config = dict(
    n_layer=18,
    d_expert=96,
    router_score='sigmoid',
    routed_scale=1.0,
    init_std_router=0.0176,
    tie_embeddings=False,
    optimizer='soap_variant',
    lr=0.00448,
    beta2=0.95,
    steps=7033,
)
Below are experts of layer 5 (counted from 0) of a mixture-of-experts language model. Rows are named router (the router's row for the expert), down (a neuron's output weights, with its number) and show model dimensions 0-159. Each number is 128 + 32 x the weight over its row's rms, rounded and kept within 0 to 255. Numbers have three digits each.
After each expert's rows: "comes before" lists some tokens at least twice as common just after its tokens as in all text. This comes from a sample of Wikipedia text that the model never trained on. Tokens count by the router's weight.

# expert 47
router:122143153148112127074110107142220184096175173187088113117120117081144157178121179190112165089154108121149083113102090142081147153163157079137122155094091082147117081144219050180137131141134109122087162091113088083133127105151118168091190151138118122137111143113090161132124117136118126132176143138165105080099123072152175177146135156050053121103112164084123126126134140155102163139106151109105126127154085128072111104090165106085114109111088133080118154150168105158108149111136110
down0:093158191127173098103106112149085143134189134106096168140173105111146111190178173176144124155163153188100162121108162130074140102136164186154205161126130121129151119134144137160170182099132148139151118161150087118104118083094129129118068088084160114113106115081154131144139128075134141108121118122160106163155086163083092153114099173149117154074162145194132114135205109133144118181178101129076177113085178173111087131143181109124134161152174121167105152071101098130145146093062149
down1:103138193101118120156158130105122133184108104155131094113117108192127147122063155102112062132122140145141112076191097140097149173201115123139108115096098158141114134146098148160072095095234165124129089091120127119121095113116081117190209160191149136103166110154127131131098166129189128148131091118139107120160148089212099083160166134146125111091096119165178141119170150131155140143108115131119106132128111078155096118125220084106183124172134145120111081108157143121149088079088134
down2:159142096091119114176125119124126153143068156123147098093129127173082172125093134097153129163121104163139170152163140141143095100221096126091113107069129085107064150135174116132134148116136083138071155088121116149165126125198086121077119102087118080141192104153094147232128124056139184187109128169129170160140163164192094149100141146132144139098158167145139158101145142127154110168115056124163103033116139152117129114121091144130139101101121130131149116151194092133123101121167127
down3:136177114080112153175157126123109103198131138108120144103056137130152045112093113172125148146136117162054081136146214149127171146076163115125120162136121110107154175081117161075156119106146159156183143108119200173129063190142112132151054138124111122112186145142097074074081179121136139157138120080105142106144161153196133153145132108123088188121147059128092088137130128127133128109137119142088124153123130126173103100107105109126123109147097114198174172071096126132114149104139115
down4:132154120152082141114125064137143128079143158129127129093141133132080153134130107183160146158151093097078089090067113123063182093094156169109134147089163102143135071125164102101203131091180122125148170177115138119191094154120096142159129149105079118110100088135121160126116118104165135130114169108142125080155087131052155109169118085126089130089147156203135126131190096088154080186120159143085164154093125133196154177138084155124151107142162061153134120146138068145150155086073127
down5:131145175090153109140132139141062164138141121108152163070125190119195123138129123127149172115146145154155155061110168172172115114053134207102154135168124091107161162152067128085171118150097087112104157155145141101138088142131122145119083106115092105095129089111047148180125120159100153134144071114107144113126070162150101104132112141125143108140159126130138093126191134127193074115085096150075119142160149119060161148169100167183094129118107087175160155124156064109180122079113173
down6:111111091118167151110075107116179121095120179074138142101158205142098086122105071205090095124105142107134115152176129136111082164131117117152118145144072143099145170138109163104079164138112118070126144081167121192149118052057160120153132072177148167088171139167095115103105116113149135177119133137124142102114073143124104166101158090094090118146201113081094127112184115133052140108158124145120118110159203138129095070103164141082071113152108172145130125101145146139105092130121139
down7:166185145153171137113139129127095150130054141158149169134106129090137127148097157130101152114195109141094098104095157160083121095110126146136144106142099127165144136100172061158116213049079169103098072081116144122181117136102114137145103120110121092138200150077170155155183115118146108126105102119167069123181110083084089071138126044139149146078139133089134161137162098145196118122080082172071175147130099103108120151089099133116107103099095113184091137131146099143130112108118158
comes before: "1", "2", "0", "3", "4", "5"

# expert 21
router:171125153148121077119129121105195160084131105111144094098108091078110127152064127145184149130167114128133094152121069168148106171156113095130157098090125058152121126118128103179115166148139128079100134092131135067080153108121085152082197156141095104155150089129098156182136055124112125133176164147130085038111108124086134118118190128105111140076087115107125173075150134133080123139083139116091165102106134172135160099102126095104116110107069113071230149104135104119100159095122105
down0:143155155128112093150059062089096181162180148107103113099142140148158127054156120124099136113099098073115138114177097192134111137121130150106189140124123077070160161122155128216126078099134089121134175147158133081117129122125111171100138131153151165072140166129165124033141139122134143217144124115167122142033183072140122128122116176113103149095118157131168158128161134175207109139120130176114182107142085097122132194145133103142130125116145128130107142092095132128127096105111115
down1:129089090155144097135180125119097169140107152117098112125117095127110133161144086091139141118113071090126127203119108116179161174207097139147152169113145128093146125157083117221173143187108090159087151151078102106160130179126099092078169212097130157122108184146159176139140121168176055144142155172123133072150083116107123108097151059151094159180148143109135135121063101088121150154117182132144127127109135137169152119091158109079096149130098190140171128160111116134134163133099121
down2:133108110159083166154082124128147116152079116092107194114134107165120176115177150164135166129073152099129143092068156111148093175089161101070118075184118091115120134099091112155092100150135130172115073126149109151151102148157133115154094170106097208129123105146145135105043051158141131129101119178149108122111124134154105146117140187125153171167109193148144127188117059157121149099057159112130116088142092101140161160155138118045191105131154090122145154146181089127110139099153150
down3:114099146147121095089131094103112077128154123128071108121090153081162095066118087144101167191079109110079073081092129106114080115055170161142096159120177156161159145131132088086142171136150083120076160129169123113120118134142109142167115131199101115112141157161146111101108137086082155111122128078169108150163173106101103153130119075131126162202151104157137123133134116152137156163066124087085108152113143062118010125172137147122146142126204132121151175113110113155130096104174138
down4:127111180128139117129187109079137145143147154160180137077086124128199158167112139127110117091159096097165104177102085109138114131109116080175118120150117151132153145147141111098086129135137137169120143061185079126099133125183120122162158182137147165193102126160158081104116152100164175080135174130124114101130093066094144170150100166168103159120132102144077134097062165119107161131103166209169195150141084144162185142080161109158136139097185168086136136139109166084142162065141106
down5:150142105154133131175127097131126103142157159138119109078120152161101169126171147128178078075131159152145108134102127087124072165160153073119146126144140155178144125118129089053152136157117169128186109171103112156116126094169132098205148170125134188109095139148164178090136191091151162182118102144059206127103096112145157159091144165081098156123107102118093082149079142134175092153215096133104085169109160139138126148115095103081104151136092103085171067090084106147145162124114115
down6:132120150147136103080136138151157121097059117136157041111121147124086140059122143119136122183103082102154115143179112091166143169173123133142113125094132126143091140149081156113130103135084155168122136081107053153101151134169154167145177160148120097179145167184173135079139180119149117143125146106171141108075121175128130182095150134102137154095100079121129151125067057110150108115138201140108124171144180040092089139095104143113187089106188115165116106068129083119101158128108132
down7:181154131113132139079159155121146151178102124170082152136078120152070085158157160125151127162092035164125128156082141118077121112114184157160066145088117135084173132131125141067139084045165160133145119122113104143132110152112139153108088171152146100063138115137093127139108196094094104168162149058146147167137148082156162140169171154145194134091150153120108153152108132119131137169096137088090090105166133179089103150130081149149135119149056089148157086128170098091151151087164119
comes before: " | ", ".", "–", ", ", "; ", " |"

# expert 52
router:113125110133069129093111087124141119120147078112112125167116139106137145143119160178128154108204176126177118117102089144094124152149089159084139070110120064208075119089121092153113181132115141090095087093132131113136101138123090150079145138149134087167161126114101137124091093088129130158086150145160129048114142149127113203090113149126082117082136150131163128118128138175110120143126131121018117108163157200123161122137127127150099136060050056087177157052153138111151140124138108
down0:156163087107117104139128132110131127140153127082104121177079119123140090164135165117075136153097109131140124131161121154067137131094115139150116152088160130126137108125064192175127106152144132187102138141126101113097090130103104133138122196166101119142143149127192146077048141114182074151141117124183122109171150165088087186100123149057087146119168097079160131112170104121147148213091072097160115143113095103109116097131106082100075149109116149168123220136141111178151071144070186
down1:112153149154141140110122189117115185121080134103131193160104151105102080114089125173154119169116188133103103099173121085101112140151101112079136114133175116130096050146123089091074101158165133158103108133104099175100143114126136133144139089070086161117134106111142108136132102144047022077094085055117070136163177146119181131109131153118146152097095174126086102115126122103155114126168147165126137184116165154106147130080113152108107103053149162082183146135120069151127087158118154
down2:147104115118137102164090128097128067133151149154111123131112115160094102057159085128140075157093138141061155133087120132126120153075120139110114122112143106144153134121123173111173109078163176187151200109170100152137110175136128114107117145112094133139177152130121121126117139152067093159106113110148143152211097102152090138085202102152150118201133132160116132132091134093137096107152115151155174093052102134181151135111170081043164111076140094023114065142140120156120164107119160
down3:116136101104120183101096107145067138071133084169161136081049169076092146111119173131124161106130167169101085143179129138170116155169138115107134117123115131186166092151194145117101116124114142101108179141117152078125149163149153141177110137110088100148137167126106143149119135131100120158170125049103118140082146082133192075194145128117144105146172132127167083182088092157121112164148165162124099191214107198100117091144197148147096128172142128099090107133092132125140158114164099
down4:121225133172109122160072149121086064138117123120147129116098146135104138157133144105118134110078107108158116154104136099129099188143123155102118129109131127163134152071078146165146140062110107112204226145156170091093145082140115091125165196152087126089136121173132094182121130122192120114119107135120144096128129146116135105092136123114132085207171128118172182141162131147181100057135117157150150107062198132099088107120083137046126133193143143118145114144116121099095097153115102
down5:149080147089131088120138086131131179123082104132070087120132148143084151074172104116093161131071177123120118156157126145136077134198103140156150133110130135131100144151158077108189127098136082156157146185122163110160165186138080150143175191179117121167157151110122095140083185133186138141134096151060125103104215128117125107180140119106057150146132155142128085129146122149120079114173158150168109109107146088188094133133078135157141127155084106143139122148168193181175172152110161
down6:160109119064139129091145166118114161161098119119143222095173164128121100167125129111158150164081096065192189163115146066134127112093181056093091088096099131077095107129062090118073112056131159127097114124151100113128116145185109144117127150165151164169137081088085117133166130126082185116118105166159131156109113111124089123128103136053159081090149154149188137121155145167083118079170174090166121161109153126081144138137123158116119105143110123125142138142122164092155084149081146
down7:161099091133130121136119142155094096125145099144123134086100136173129091107129102127109147187170074121087084132151122152129090137099228085187183141094064187090186119121184176134153115099122050122156133045162133100186143157150122081060130153139139155119148106177177132140099106160134187157144116109154116117132054126144136147146139064126081143135137110160071097110067093147103111111128116136107141166178155145100106181181130155161162152143117105142122170089134122132135127176122151
comes before: " | ", ".", " |", "–", ", ", "′"

# expert 42
router:094137153122087085035090121113160176165155122189110140189143101126108093178115198155151169140172130105129091062064084155046139124126155143134118146077111093148088085139142059125109168134116158114077157110106112087131124092179100173100129127155088099104168098123090143127054138121148176176123109145127107117157131137170157117124122085129069105082133152144126205125121134163150152187119127105111115108159112204127146112159131123127090129088070109099133107140158080125155133097154109
down0:092103081100109119118121121137065098081118134174174131137133139088226150135134129129185078156096093120060165126139092122153128167112124183120134068112100115142090194199128135123101080171122068153120185154096138151132146130112125143133124107118182111107159120165092116134127042166118170142121121146124164138087127087185136117108167114124143079144144144108138121136191107180102125103134098107123138070072101117092146092137146170146079182106098133102059105084171089091109110187165112
down1:171116171130164103129155111139085127155146121111144132124120150124150186114130154148118164144141077168157115113121150169133146146101145169131106121109088157162091119134178150138176144131132110133080180068139104148103136121127138104163120106149088100149104136115108118174076133105121070120101062077151106086117156151149178105135156097142094148128086144110185183075163119126151177109053129099048140190123113106111127153162130139167188240096059153108143152122124052205151167099171134
down2:138171144115117148080115139120157056105132108115127118116081121126122125156036159117078115103126166083090077079128118100186132131116157127117143058145132119130131171082150158116094077162166161121125076080176142123129134138167100123098122091075070079246159113121118130158104137095125114080138138112146102135188173118070133120136078107144139137083121102125069119077066163132108106116084144126134068178131075153106100106159200130117115113135120165122141143112083123139088106084098163
down3:123142121078117142120094119138148136148124159146110135102187174123115115152092136104135134113078106085213100108112121174112178117139121105151134110101065156101184131177075162071127108139099105136176120121114123136113084115117184113114182076107094117079111155109129100135096122133167177115128096066116133152128098077101034103145128209076169114128176123166121105106138095153098129155132126155208075125071129134153180152153085113137131098170164162188099098110171138175160081157166096
down4:159131170037160121123144183132175135157153127147116129132163154115115126090210100116124197125081126068179101127110148141170185125146089142164147132141151110080184137192110101123187163106176110126131154123089150114080122170144200146110139128156093126142157080094170121160166147103138102125108127203168108174094183109142074137118140085105130129103077190108143147143116125109090129161113080098114135140094109134102131184113078076155139153109102157129125082119145142104197165179135180
down5:085155123107061111132163146178094167165114119155194105133100062148132122156175154065163116123164146132161124038105163151087120086122172153073135128119123114099134123142213065127133140151148125135121161147138178148161096088137146135114067106094057083084139100149121120121137150145174127143198132160101111160224131190148148109137054162136121166141166122157143122160166076128150134143185137107128138156155117182150071136144105077100105144127106075145162111111099139113117151134134124
down6:087130124109165179098091106137116151113086148076115143090143147151141125156116122125143081126085079197147114105153125090135176159094161094136175072118170158110109110136072108073135107177111153123169114104108102124086109137139212121122048179081176217167151125113132123140118158098163162132115161202141118094137154112087081100150170180121183098169143137147130065137143135131141095112120117135173108079067071079111120177114110143159140134134200125150145126114176178109129112129125165
down7:140140148120096112127082151112116150083107100171124121090133132126127111145144136155149170120166139113161134136138098124076133198161150095108091112163107124213156140115207147133098147086128084133134139097124127134100111092190147116127112158142081203079088102134102158084170112122121137113146136123121138132175077105149110153049083048145086139118105135062135106136127155178080196165102155162098111133231147110169138065086095125090124049139116108102130138126074067105108127126135115
comes before: "0", "2", "1", "6", "5", "3"

# expert 23
router:125198187137081129098083174134163165142123101160083126145121119074095155152116131177181117128155152147124087155065120153096109165133112180118159161105131070170135120117150122160116131169116100079060113086069157059137155163148100139112136120168138072177129100138103125138115085143145158086114113129110103107079094148146117099106133077116070117076124122054143183099187127096066140165143131103137092089097153126083098160168108086118139141120129158054184179149170103158141129089114098
down0:124115161069153177126130101181160094145100146171079144136170135106136177091129106151171053149164134127183120129127059041158074073172123198102118110156116173115130158128071146102107125144073163120123127116129134135126173131075104115136136146151136158093104176102119073153097111167141110091074146100147124104093137075117120144045110127168162135156127125163107129170104135105085169126158127093201089156124117122120095164091130084089093132117184158111154155091139162143178146123191096
down1:130095180176119098114138128184142100182143074216122182216102134142114140131099122124147080171126117166161091066097159131134144118170119138150095138160070111097097176128114162156131172096146152090127129114115115132142132085088150090132132131202066156155125097155111103089091109220094147164202122105136126105136103130178150180104148076153104139079142119182123149138171087160091080172160130138152117116147161147095083115125100139159117133174149145073116088148130169130127147132186127
down2:182161133102134060119115144097088126134106129152075168152118164167093135164121175130160148147083164201145177116081169202087066131138171109110146112139168097146201062138110113121155114140146109149133104127173064134117108086155114146122132106156171168100115134123090082175121084132081155116152141105069174166141182123076143150140148093088141083101144100079128122166117156083154159129092056118127115134131087157125157092116174085152141111150071131088148135159100100128148157064174108
down3:119121122182092150083109130145144160149131122192177113086073113069150135124153106134132139123138151159151138128171125166133137177097193138097115090149129160144121121106092079151086126136083117026153089126169135135130149088074152107109150157124118172086142127112134146120106142165114143075142156168163107176137174124138173043123073159111080123164062187113116141148176098125109103081138150142145115159042112082096129164163160103095125079126134095090155149179182163105123107064170110
down4:148097163142109106124170094106099084095121112126150148107149110142168170138089099140144125111119191168134059131092144183119136067126078161161125123100090161144121124082229160137173101174141144116135181157121128108091123108163092112129132142152155121124166048101165136078157121138069148143196134178119141086149110045175104108115172174128115117107123164120159128125089153120111144196182089135096142050151102151182155146134133100113105078119089157106066142080125112115122172083116126
down5:102160194133147170115146119141148117113114149031116212092123150177131158131123168105092144122090112139110126130092131104125144134096128158110082139142108158168159117114156197109125046112141111114117099165132113093097106129126091071120128113061129137181118121114045101120123117211136102059125135083157117170121166172107040139139115100135123135096098106129092140110114093115108125093089119113162109101070148131073110109150141091164061148159091136112169188050145156144092146101126096
down6:141119111115126165109137016077114122174081144165098144149125157142138187134177095101122103098112096098109111086151111212115124122168095154160132150148184133121096103168083239159147137141139089054114165155121081195156137167150116162167129120145079156148104120105144066130115101096165083121135157112151124146085097103134115133162130145156138119163047145062123132151119060137079139185139121169125127139099103119134124084093174187102130122155145091122128154161134116142089136119150122
down7:121152150162084158071126078142174137151084106152171102140070107097101146098073181153122115094148138151096148137126165123117076142127080123132189127143117120125088128112164108138167191072141150116179094126145129143131167118118100132074131122139110077164106090125036130124073094043133160121110112178134155084138106163110142105180158143138168173136120114114126096098070092140100122115127082088019112098133154129090124147114099112093139111062089089101143127122099097190078165143173137
comes before: "\n\n", " The", " He", "\n", " In ", " It"

# expert 55
router:134133192082136080154068154123175141084138119172143150164120130109105168173075179178124169107155154111108128155071116199136136134150079124151129078077084093122110134158163120146171150149145108116127105134109156117131133080163135145097122116136037140098133093132125172135160152132132194099088152090168122073076098067156104128125183152136132088108114154064149114116198146135133138154101153135115166103150165116075129144127142153106116077089077141108184131071173077172067155119149094
down0:085113124071088134147102106111164151139158113135143119139070150067108094165122133078161005134103093174122099145135107098161113157136077093153158168102204096136125115062158095128118135177101121139139127105045140160121134146110120128077135084091124108141102187093145148114120138149160115130113082114158090174141060092053131126085149149115111096130157089165140143140123098130155102173132159107176069106158089120160122111142067111152153131127172124118143155119075120114217173113139132
down1:109120122093164114118143137106154088145168157117127130111075112098162162107114107108082149134080131161107161112206176144140120112127099080096125162112128063153129120139106128160108193170125101091180153094135104175154135131150121196149137105121113120135194111076095133059112139144199157188105122220113114145154127177115182117049135102150149119177167090148104181085122139115167136064192193122125118138169147110077130144174104113130154094105136114141098131151186118189119122138101158
down2:088134102101085194114154143094129155190156161131093079173092127072174097119134119079182163152152118143141176161144162152120123091178095117112146114129115116111107088122094084128087164116162109173160132161123143213111120138130123136062171151089136130067150093147092131148058149099110149122159150153098198150061120080121099134066136102129150165126029150085121131110120152129144132173183129073095155136170187196163144118121082089160142123102154145097138131128126123103121114120165116
down3:144182109139097140141155110137134097141130169129083095162130098111104120106141182101120066120086139071119094190197118088183149121105172153150166143100148078123103144188105132101153147161171100153100124146135207069137136132126164112137155107139198112098089144170106107169101120106166133119213145122134125105080098117157100150098166094102146086077102128069117179114072119082107143136165128171174211115080120134145115108184098119115171192136138123106124114145095166091113131162083166
down4:111198166181207103057111164100155157130159175128123173091085145108084098124116100160105128143128101157127147116109089107155173148118157135115172106155078165101124140061090162124128160140106168127127157110154106118074118105098116157098111101075098157152097112128104118120146113097190160075134144121086148084113098169095103133128122117122098183096149064162117144166159153117120164135155128125130134114158117155115208120204121110113087114117090006127115124111118164159064090169170105
down5:108090178117071181107096151160145096096102116188090153133096172154149153131177093117164132142054094171194137114157132140160063155109142151184139132127098070144132175094183111186122133123180150119139045160120182158155083133121120106114124154128149167167125146105119135104121133115154144130177151138174093129152166197148128068158085138117101142139121129133121089172195154138148156083053077055134103161156164146107127135055140121164129142115135150145107146081114159107159095123105130
down6:133114176074067133159091148131152076102103102125110174096123107088162112144198153154093111197145110136126170090108139144111139078132135138127120093127116141136132123101096103088145108133196090196085128152066175144123126147161091153085088113148144119120144133057147181142105158130136154162082136118153168138138158175140164066130139136130135128144072120138134118122182055146164164097087182089109095128092165119140151095190086153114159094165114160091151162092163121196130130090032129
down7:133112077144235153129135129137096164148138184098098083158147138203107104125134087129086210131127099156167155072117145138163127136117101160139073131080107107119192129158131149089091095095144162071175122146145126085131097125204096111095136125150108129089097137170073089156143118133140118171149130112146127121156074146098081156122129128081149135143160112156136122114165132175055147127180137100150150121163072195141104113087196084084126084114125157162134096146091141114135123203122117
comes before: "| ", "-", "|", "- ", "|  |", "The"

# expert 37
router:131156210166124136139042143107174131122145131145128142158120113083111148122062190178126150112137158130157074143096127137119132166131126109164146050098134124177093117151155140113120145108163143119119105135094120108136132098155118138089129146173059124096128077189122148154117133110099188069101137122177112054079124051115107149142134135138100081112125141099153163115196169106076132141132134109150168076165146112088122095156149155117088106080080159100174102076152077161106165083199109
down0:145104091110138112108167130115149132129154134173107108139143169130169085131115118106177183075131105063156150181125115080120103141138121133137109146089141128070121125122143115102143142157163150200144108180136205174139150117159065138124115148102105125112155082090064103130138157145164116126169105092190137150141108094181052170109092123142103144141076206028179086106100128171059129125096128100119144129154111125175111157129082094147152100102085161118111137109123100081162159181063119
down1:105150168154083059151118166150114182095154075179096121068149108129126114136108163199124079104092111163140107110122119089147136150109165076141142138118144196158152118159120116171083108142144099112125168134081101125173142154170130128083117103183120119129162147105150151129137153044145098073122120136081092138127151121157138124122172124100107116052083131136134172123164081110096114188142215115141142087037173063098134106162167149122184106110077078114102136165122096105104106119145127
down2:126094216147112125140086149111116108135134105131128152072104133129084128156089149103092080128139117108084108098093116087133160170161118151125162134175147147174165060111163131131096127120102187142139160086123082095149145130113107146123151096129100058130139105112150185183131121083144177136104087128126150133135160113111076160169132086121136138169126098186127143136075146041162165132110115170132152203081137132049150133184110087120104180139143160157190176135110112129175143113033162
down3:105123179171092154160166166043203079140134154133157132124143101191147100155069153141155133093143115159100148118073134122115108140132114079150109125064122148162158125065104125141135054116167124147148090114078152078096127144083147121144154104187126125092164130136104112149101128136081160092116092137101157094120141117109152157072128132154163142068098145091069158138084190117132183131148128100094068128089128113157172136109156161146055130190125124122123051171151163132172133069117121
down4:100149124149073138085176137158150129157165155151115139142163132098150148094077117153109106116094108109112136115088109149137179130099118121158157105086062105192157097134095126110101067149129166200111172188086102162166106149130106122123096132122100136149053127176081111062131167132072137124167198101097145208160149130171054112098069105121169151138168111129192121088150164073116138145137117144093124109113102144142080109123109072108122144172142123186073172150107117137105113134181102
down5:137189094104132077163179137115098149082166122129144133121079105134108131159106148101113152213183153159132154111143101155107097110144186103121149096148122159097112138107112135113173117165121042110148101113131110141139077112172185146109085099140127065147112140120045156110175095147148141100227131112137143143152123130124076118095138139123143116078113132111199147205104171041155098116142144121143116177132128198143128187115124115130190132125147080146111097167142146097150165191144138
down6:113142097143153166196112114134131132168140140109115121096106096148049135089086137143130175150080149090131138113097108106166183107151122180120128192090121095081110112128098138139148121123086128105142143098117128083083107134113131100164141125135069124163144122133118089147136113096137118068137164155064086100180188099028088115171121079112132145035175071110089116110155113131105094155166149201091159097160117110111096101112155078118087082148170098125084082174158128106072123131157132
down7:165117071112196143121086111093173121124098174135149048154073127152123108121136187132171127096146139166086096127088112115135094167069187137107159117146195146099159191095093115150098144117083130155143107151157139141197172158102182085112095117125142183170131092121145085160125127128038136160177113068115064134099122079091150107129084187089143113167156131153182129116080146111115140138113105087133098160143152137110147109145113075150150089098141184164102121101131133167134135119178132
comes before: "| ", "-", "|", "The", "\n\n", "=="

# expert 41
router:158114187115107087141116096091147124095151175191096124152182129069143116133132147187093167144154187101140108099105113128107151133140105172154111152102175067185107119145196135167100181112145167112112178148128153096109117134171067155096140096122085092172204092144121147125133141080126132111164129133110092091139123101130145118090104131093138116117141167099139225119150115169145162143069135187114158079115137193120151108146173110101176047154125108084196133135151123170118148085130111
down0:106136161155130102186136117152081132124110092099177135122071056108095136146114151192127175166080192110105109119052184107145129136128139114140148178124140108119136124131173171099152116175135118139119178153177065122159131148107144166146090094119085110133137119119130147101168142067158136146188093118127108134121106189125107154109084128108142121080171135170144095123148093132112092175132179169126155161225144170156151032117120120169153149100098152164159106147158094044136162130111098
down1:150144138101114165108156067164123111114084099147160110152137110147192087083146120119134150094145119100062116114083160142138093142134172127101099181166068093141104138147106124144123107131141130158107124139147143135181149163145098136172112092126166081119127135073088118102108093121150131142161092107147070115076152198174110082079086129164173159148116128127220134139153142112137124130101054089119103054202047150128136108098095206131114140183057105130158141149075163136106155105141128
down2:151120147165096134089111160113131122140138154140071091089190141094104168121153175147071200089115123153131112129132154125158128131135170065154151059092120146158147095138126138142158148020095130160134106122156109095087125099098083161111080121103139141134125143088149158099127100112105099126125138128078184171134131174056059114092159172166138141098103123122111192087092106095128122154149096171128141136155118208095151128138126061166180088094194134144128129194154110135150078137139083
down3:112095086109134162157177127111070091166122148159126106096147155094163160074155175128126095102107151102113109130160135089148120088100082097106133092175217121125114104189090118094148107115160111163143137106110142112130096149094112142122105111139103139106174138104185086129088175210124117161189123173081149141179186134184076123103105087073113127166129049177107142110102131119124151145113159174079142117087140154161179110156145119133190162127125123150157192074095153072109179121124154
down4:152122119218143103104126106107127157166098129159160088148131148138151144092200123144090132120110127128120152136161181184176125158138111119094081129100114123141147153159113161117125180102143125103078134157120117164129124125141136137061156110172122144120087088181109093205128109122124109178124104101074094136157079155149122074097095138087128122149156110117161061126110171172079105102149034081196202064104085158114202108135109107135133109123132147051118112142104167138139121155160072
down5:127144114078108136158097212115112088161162198108133177121149195142130088123126109141157159139104089087046124122122161117156140152075167116162130138122140099046058158155152161127128125138122096162150160105174134106151198177124161124151049133117134126140163147123155094126138151107112095114154163156080113145144212133119108158159077152146154156189153108185118112115118132066150190098128124150133104208093166161193124123091116137172119121147170181126109087117146114135120158137111136
down6:131099132120124089125102124162069133139154134125132155183158156117168111111174101118191195143176167077125142117150134158134138113145148079122196137179092149154157090155166121156099163138161138093091130164123075109117147154131105122121095093065166173101087120094188168111141114140099086143200175159120096131113076153122129096110123076188125130113084130088169160112117134154167145143106178155140137136079121083166106142169178140113052169114041070109137092135170070083103158140129132
down7:119064136173086089154136116115144146060142123111137129138179110130103140106119149155093159130167091109093128127132105134155077154131167143117118129108163037117104099165089149107121150075148139189095255109187165146096099124113164082114165162082179155139118155129115138074103108089086096165169103174115150129136123141165134168153136111119140108161172165151096121110138141124184126148111115151123075124146092176079149192197142134203132155137098172080117090081145121074128130151129126
comes before: "1", "2", "0", "3", "4", "6"

# expert 9
router:142138143135119114132107118145122110073211118134122093176106114058161123142120153157111162088152170088158153158131103148144156120136098105160123149120136111129123113172168107172111138158167097042127171087156148046142156126153065179079129133125137086203162098179105151149102136095108172072120142180132112114133140071141183170118113099137074095108115134062135162103121124116112193137066110145122135108130162179126118076128147080130156089153128124120163188146153095163105181132142043
down0:097150129130149147102149101178093143150096169089148070131109103114129146055107130084179155126178123109083144162119109181117190103016113175098157125127121115185140105101113143114109101147106089126120089096129110119098126119132120115183148101120127119146120158102136129087127039139050093126156193079102136130073177108106146121108146099147117100144157143077125109200155133181149095172111088098084144075102152112093127160128158158158120108161103090102136077108123107110173112093203089
down1:113149172083130131152097178100147115153097187119145166105142141134110147156040154143074134161163125152110097096085132126088179165154108201097111101138112105185139165133095166120116101080123156138114101126203122104110131130113100150142111108151091129175158145130149076145100112110158119180092129081204101091141162134166137113110086165255126155087126135152097159106112149179101120143130113114136181107094166120058088117142165161117129163179147140123165131165132126132195120098112142
down2:181121140131084163147130185140179101122139189106099171067076106188140099165146109120110123135148074185151093134129041140141143163093078137094137104180117114093118093146144092193088105094138165102152163069130165138033089111107140141163111117152145161070103180077088140174110103158111094094140164122145105099118148106144110154099112131104143103139137176128110054154134141118135170161131128128134069134143141105083118167117131119190101167134157113206076108143107140154088127137121168
down3:142205064117090109141122164117136107129136164166169172135138077102145123134120136113144147132071108162118153130115156161097060133079110172120105109119114079089109073120170097114098121183114121087132119141145134135196172176148117106135097129120117159107152139047107097073167105112090118145170123117070068119123074150126144117178120144078153105099146132122146079095176115074083077099213131192107139113157106105160179097084123104155130062098111076109104114168129157145112168133172098
down4:091128128102117118142176127133089165132135173181104178106165067089104124208112123127140122127125143123110115125144166089075078156149103208083120156154057095124133117065128128058150149101133090205164168145142119139187159143115139149136104123109159145149144072135123109102148173115134137101127097140110113134157143111193178069156085113094155141095127144159194128141152139042138130141110078157069104129142084128145195160113129144132152106153104079140067140173162156145167102179143157
down5:106121150088116115096116112144113109122125189224190156130167119138104126108146118105156181115132076124166150105146124123121066100114149127158135122108166185110117070164098118054116157131142120163157146119125075180177125080147142104149137110169137156107083063086100109143198191142081165086159146144144105140079136158118122203147157118164108116111122103118175088144126095112112095128121160116138097139164111090131102082137107141096084131111155092123118214097092105085119211201166124
down6:120128136119130124132074128143157074126106132167194110085112114167108179074147155054106170054119142158125085157154082126111155129158149122179133128130125137123132130186126119091146097112128093167095124176151137102069082092091085158114179188132100147113092150172171128070112085141147150107177078137152144109115168117166084158148089128233100130128155087116108130158169129134133146086197162135126141138179085108158120105080079166108119101181102119125172129113156169170125077140159170
down7:138121124128091099117143154134140146119098107153124086143165120112160132105111125075136123140090182104097183101085090125149112112138118094061145115026104107083071149086147125154130112136139088131125138148178126206159113114119117134140065088141113127102187104130151120193091132134150120089094111169043100172086172191141137129119162148173125135080147174135187118127128142127116116113123107089165197094101146182088141166017164127125106082139149116124127128093152145199128087160126141
comes before: "1", "2", "3", "4", "10", "5"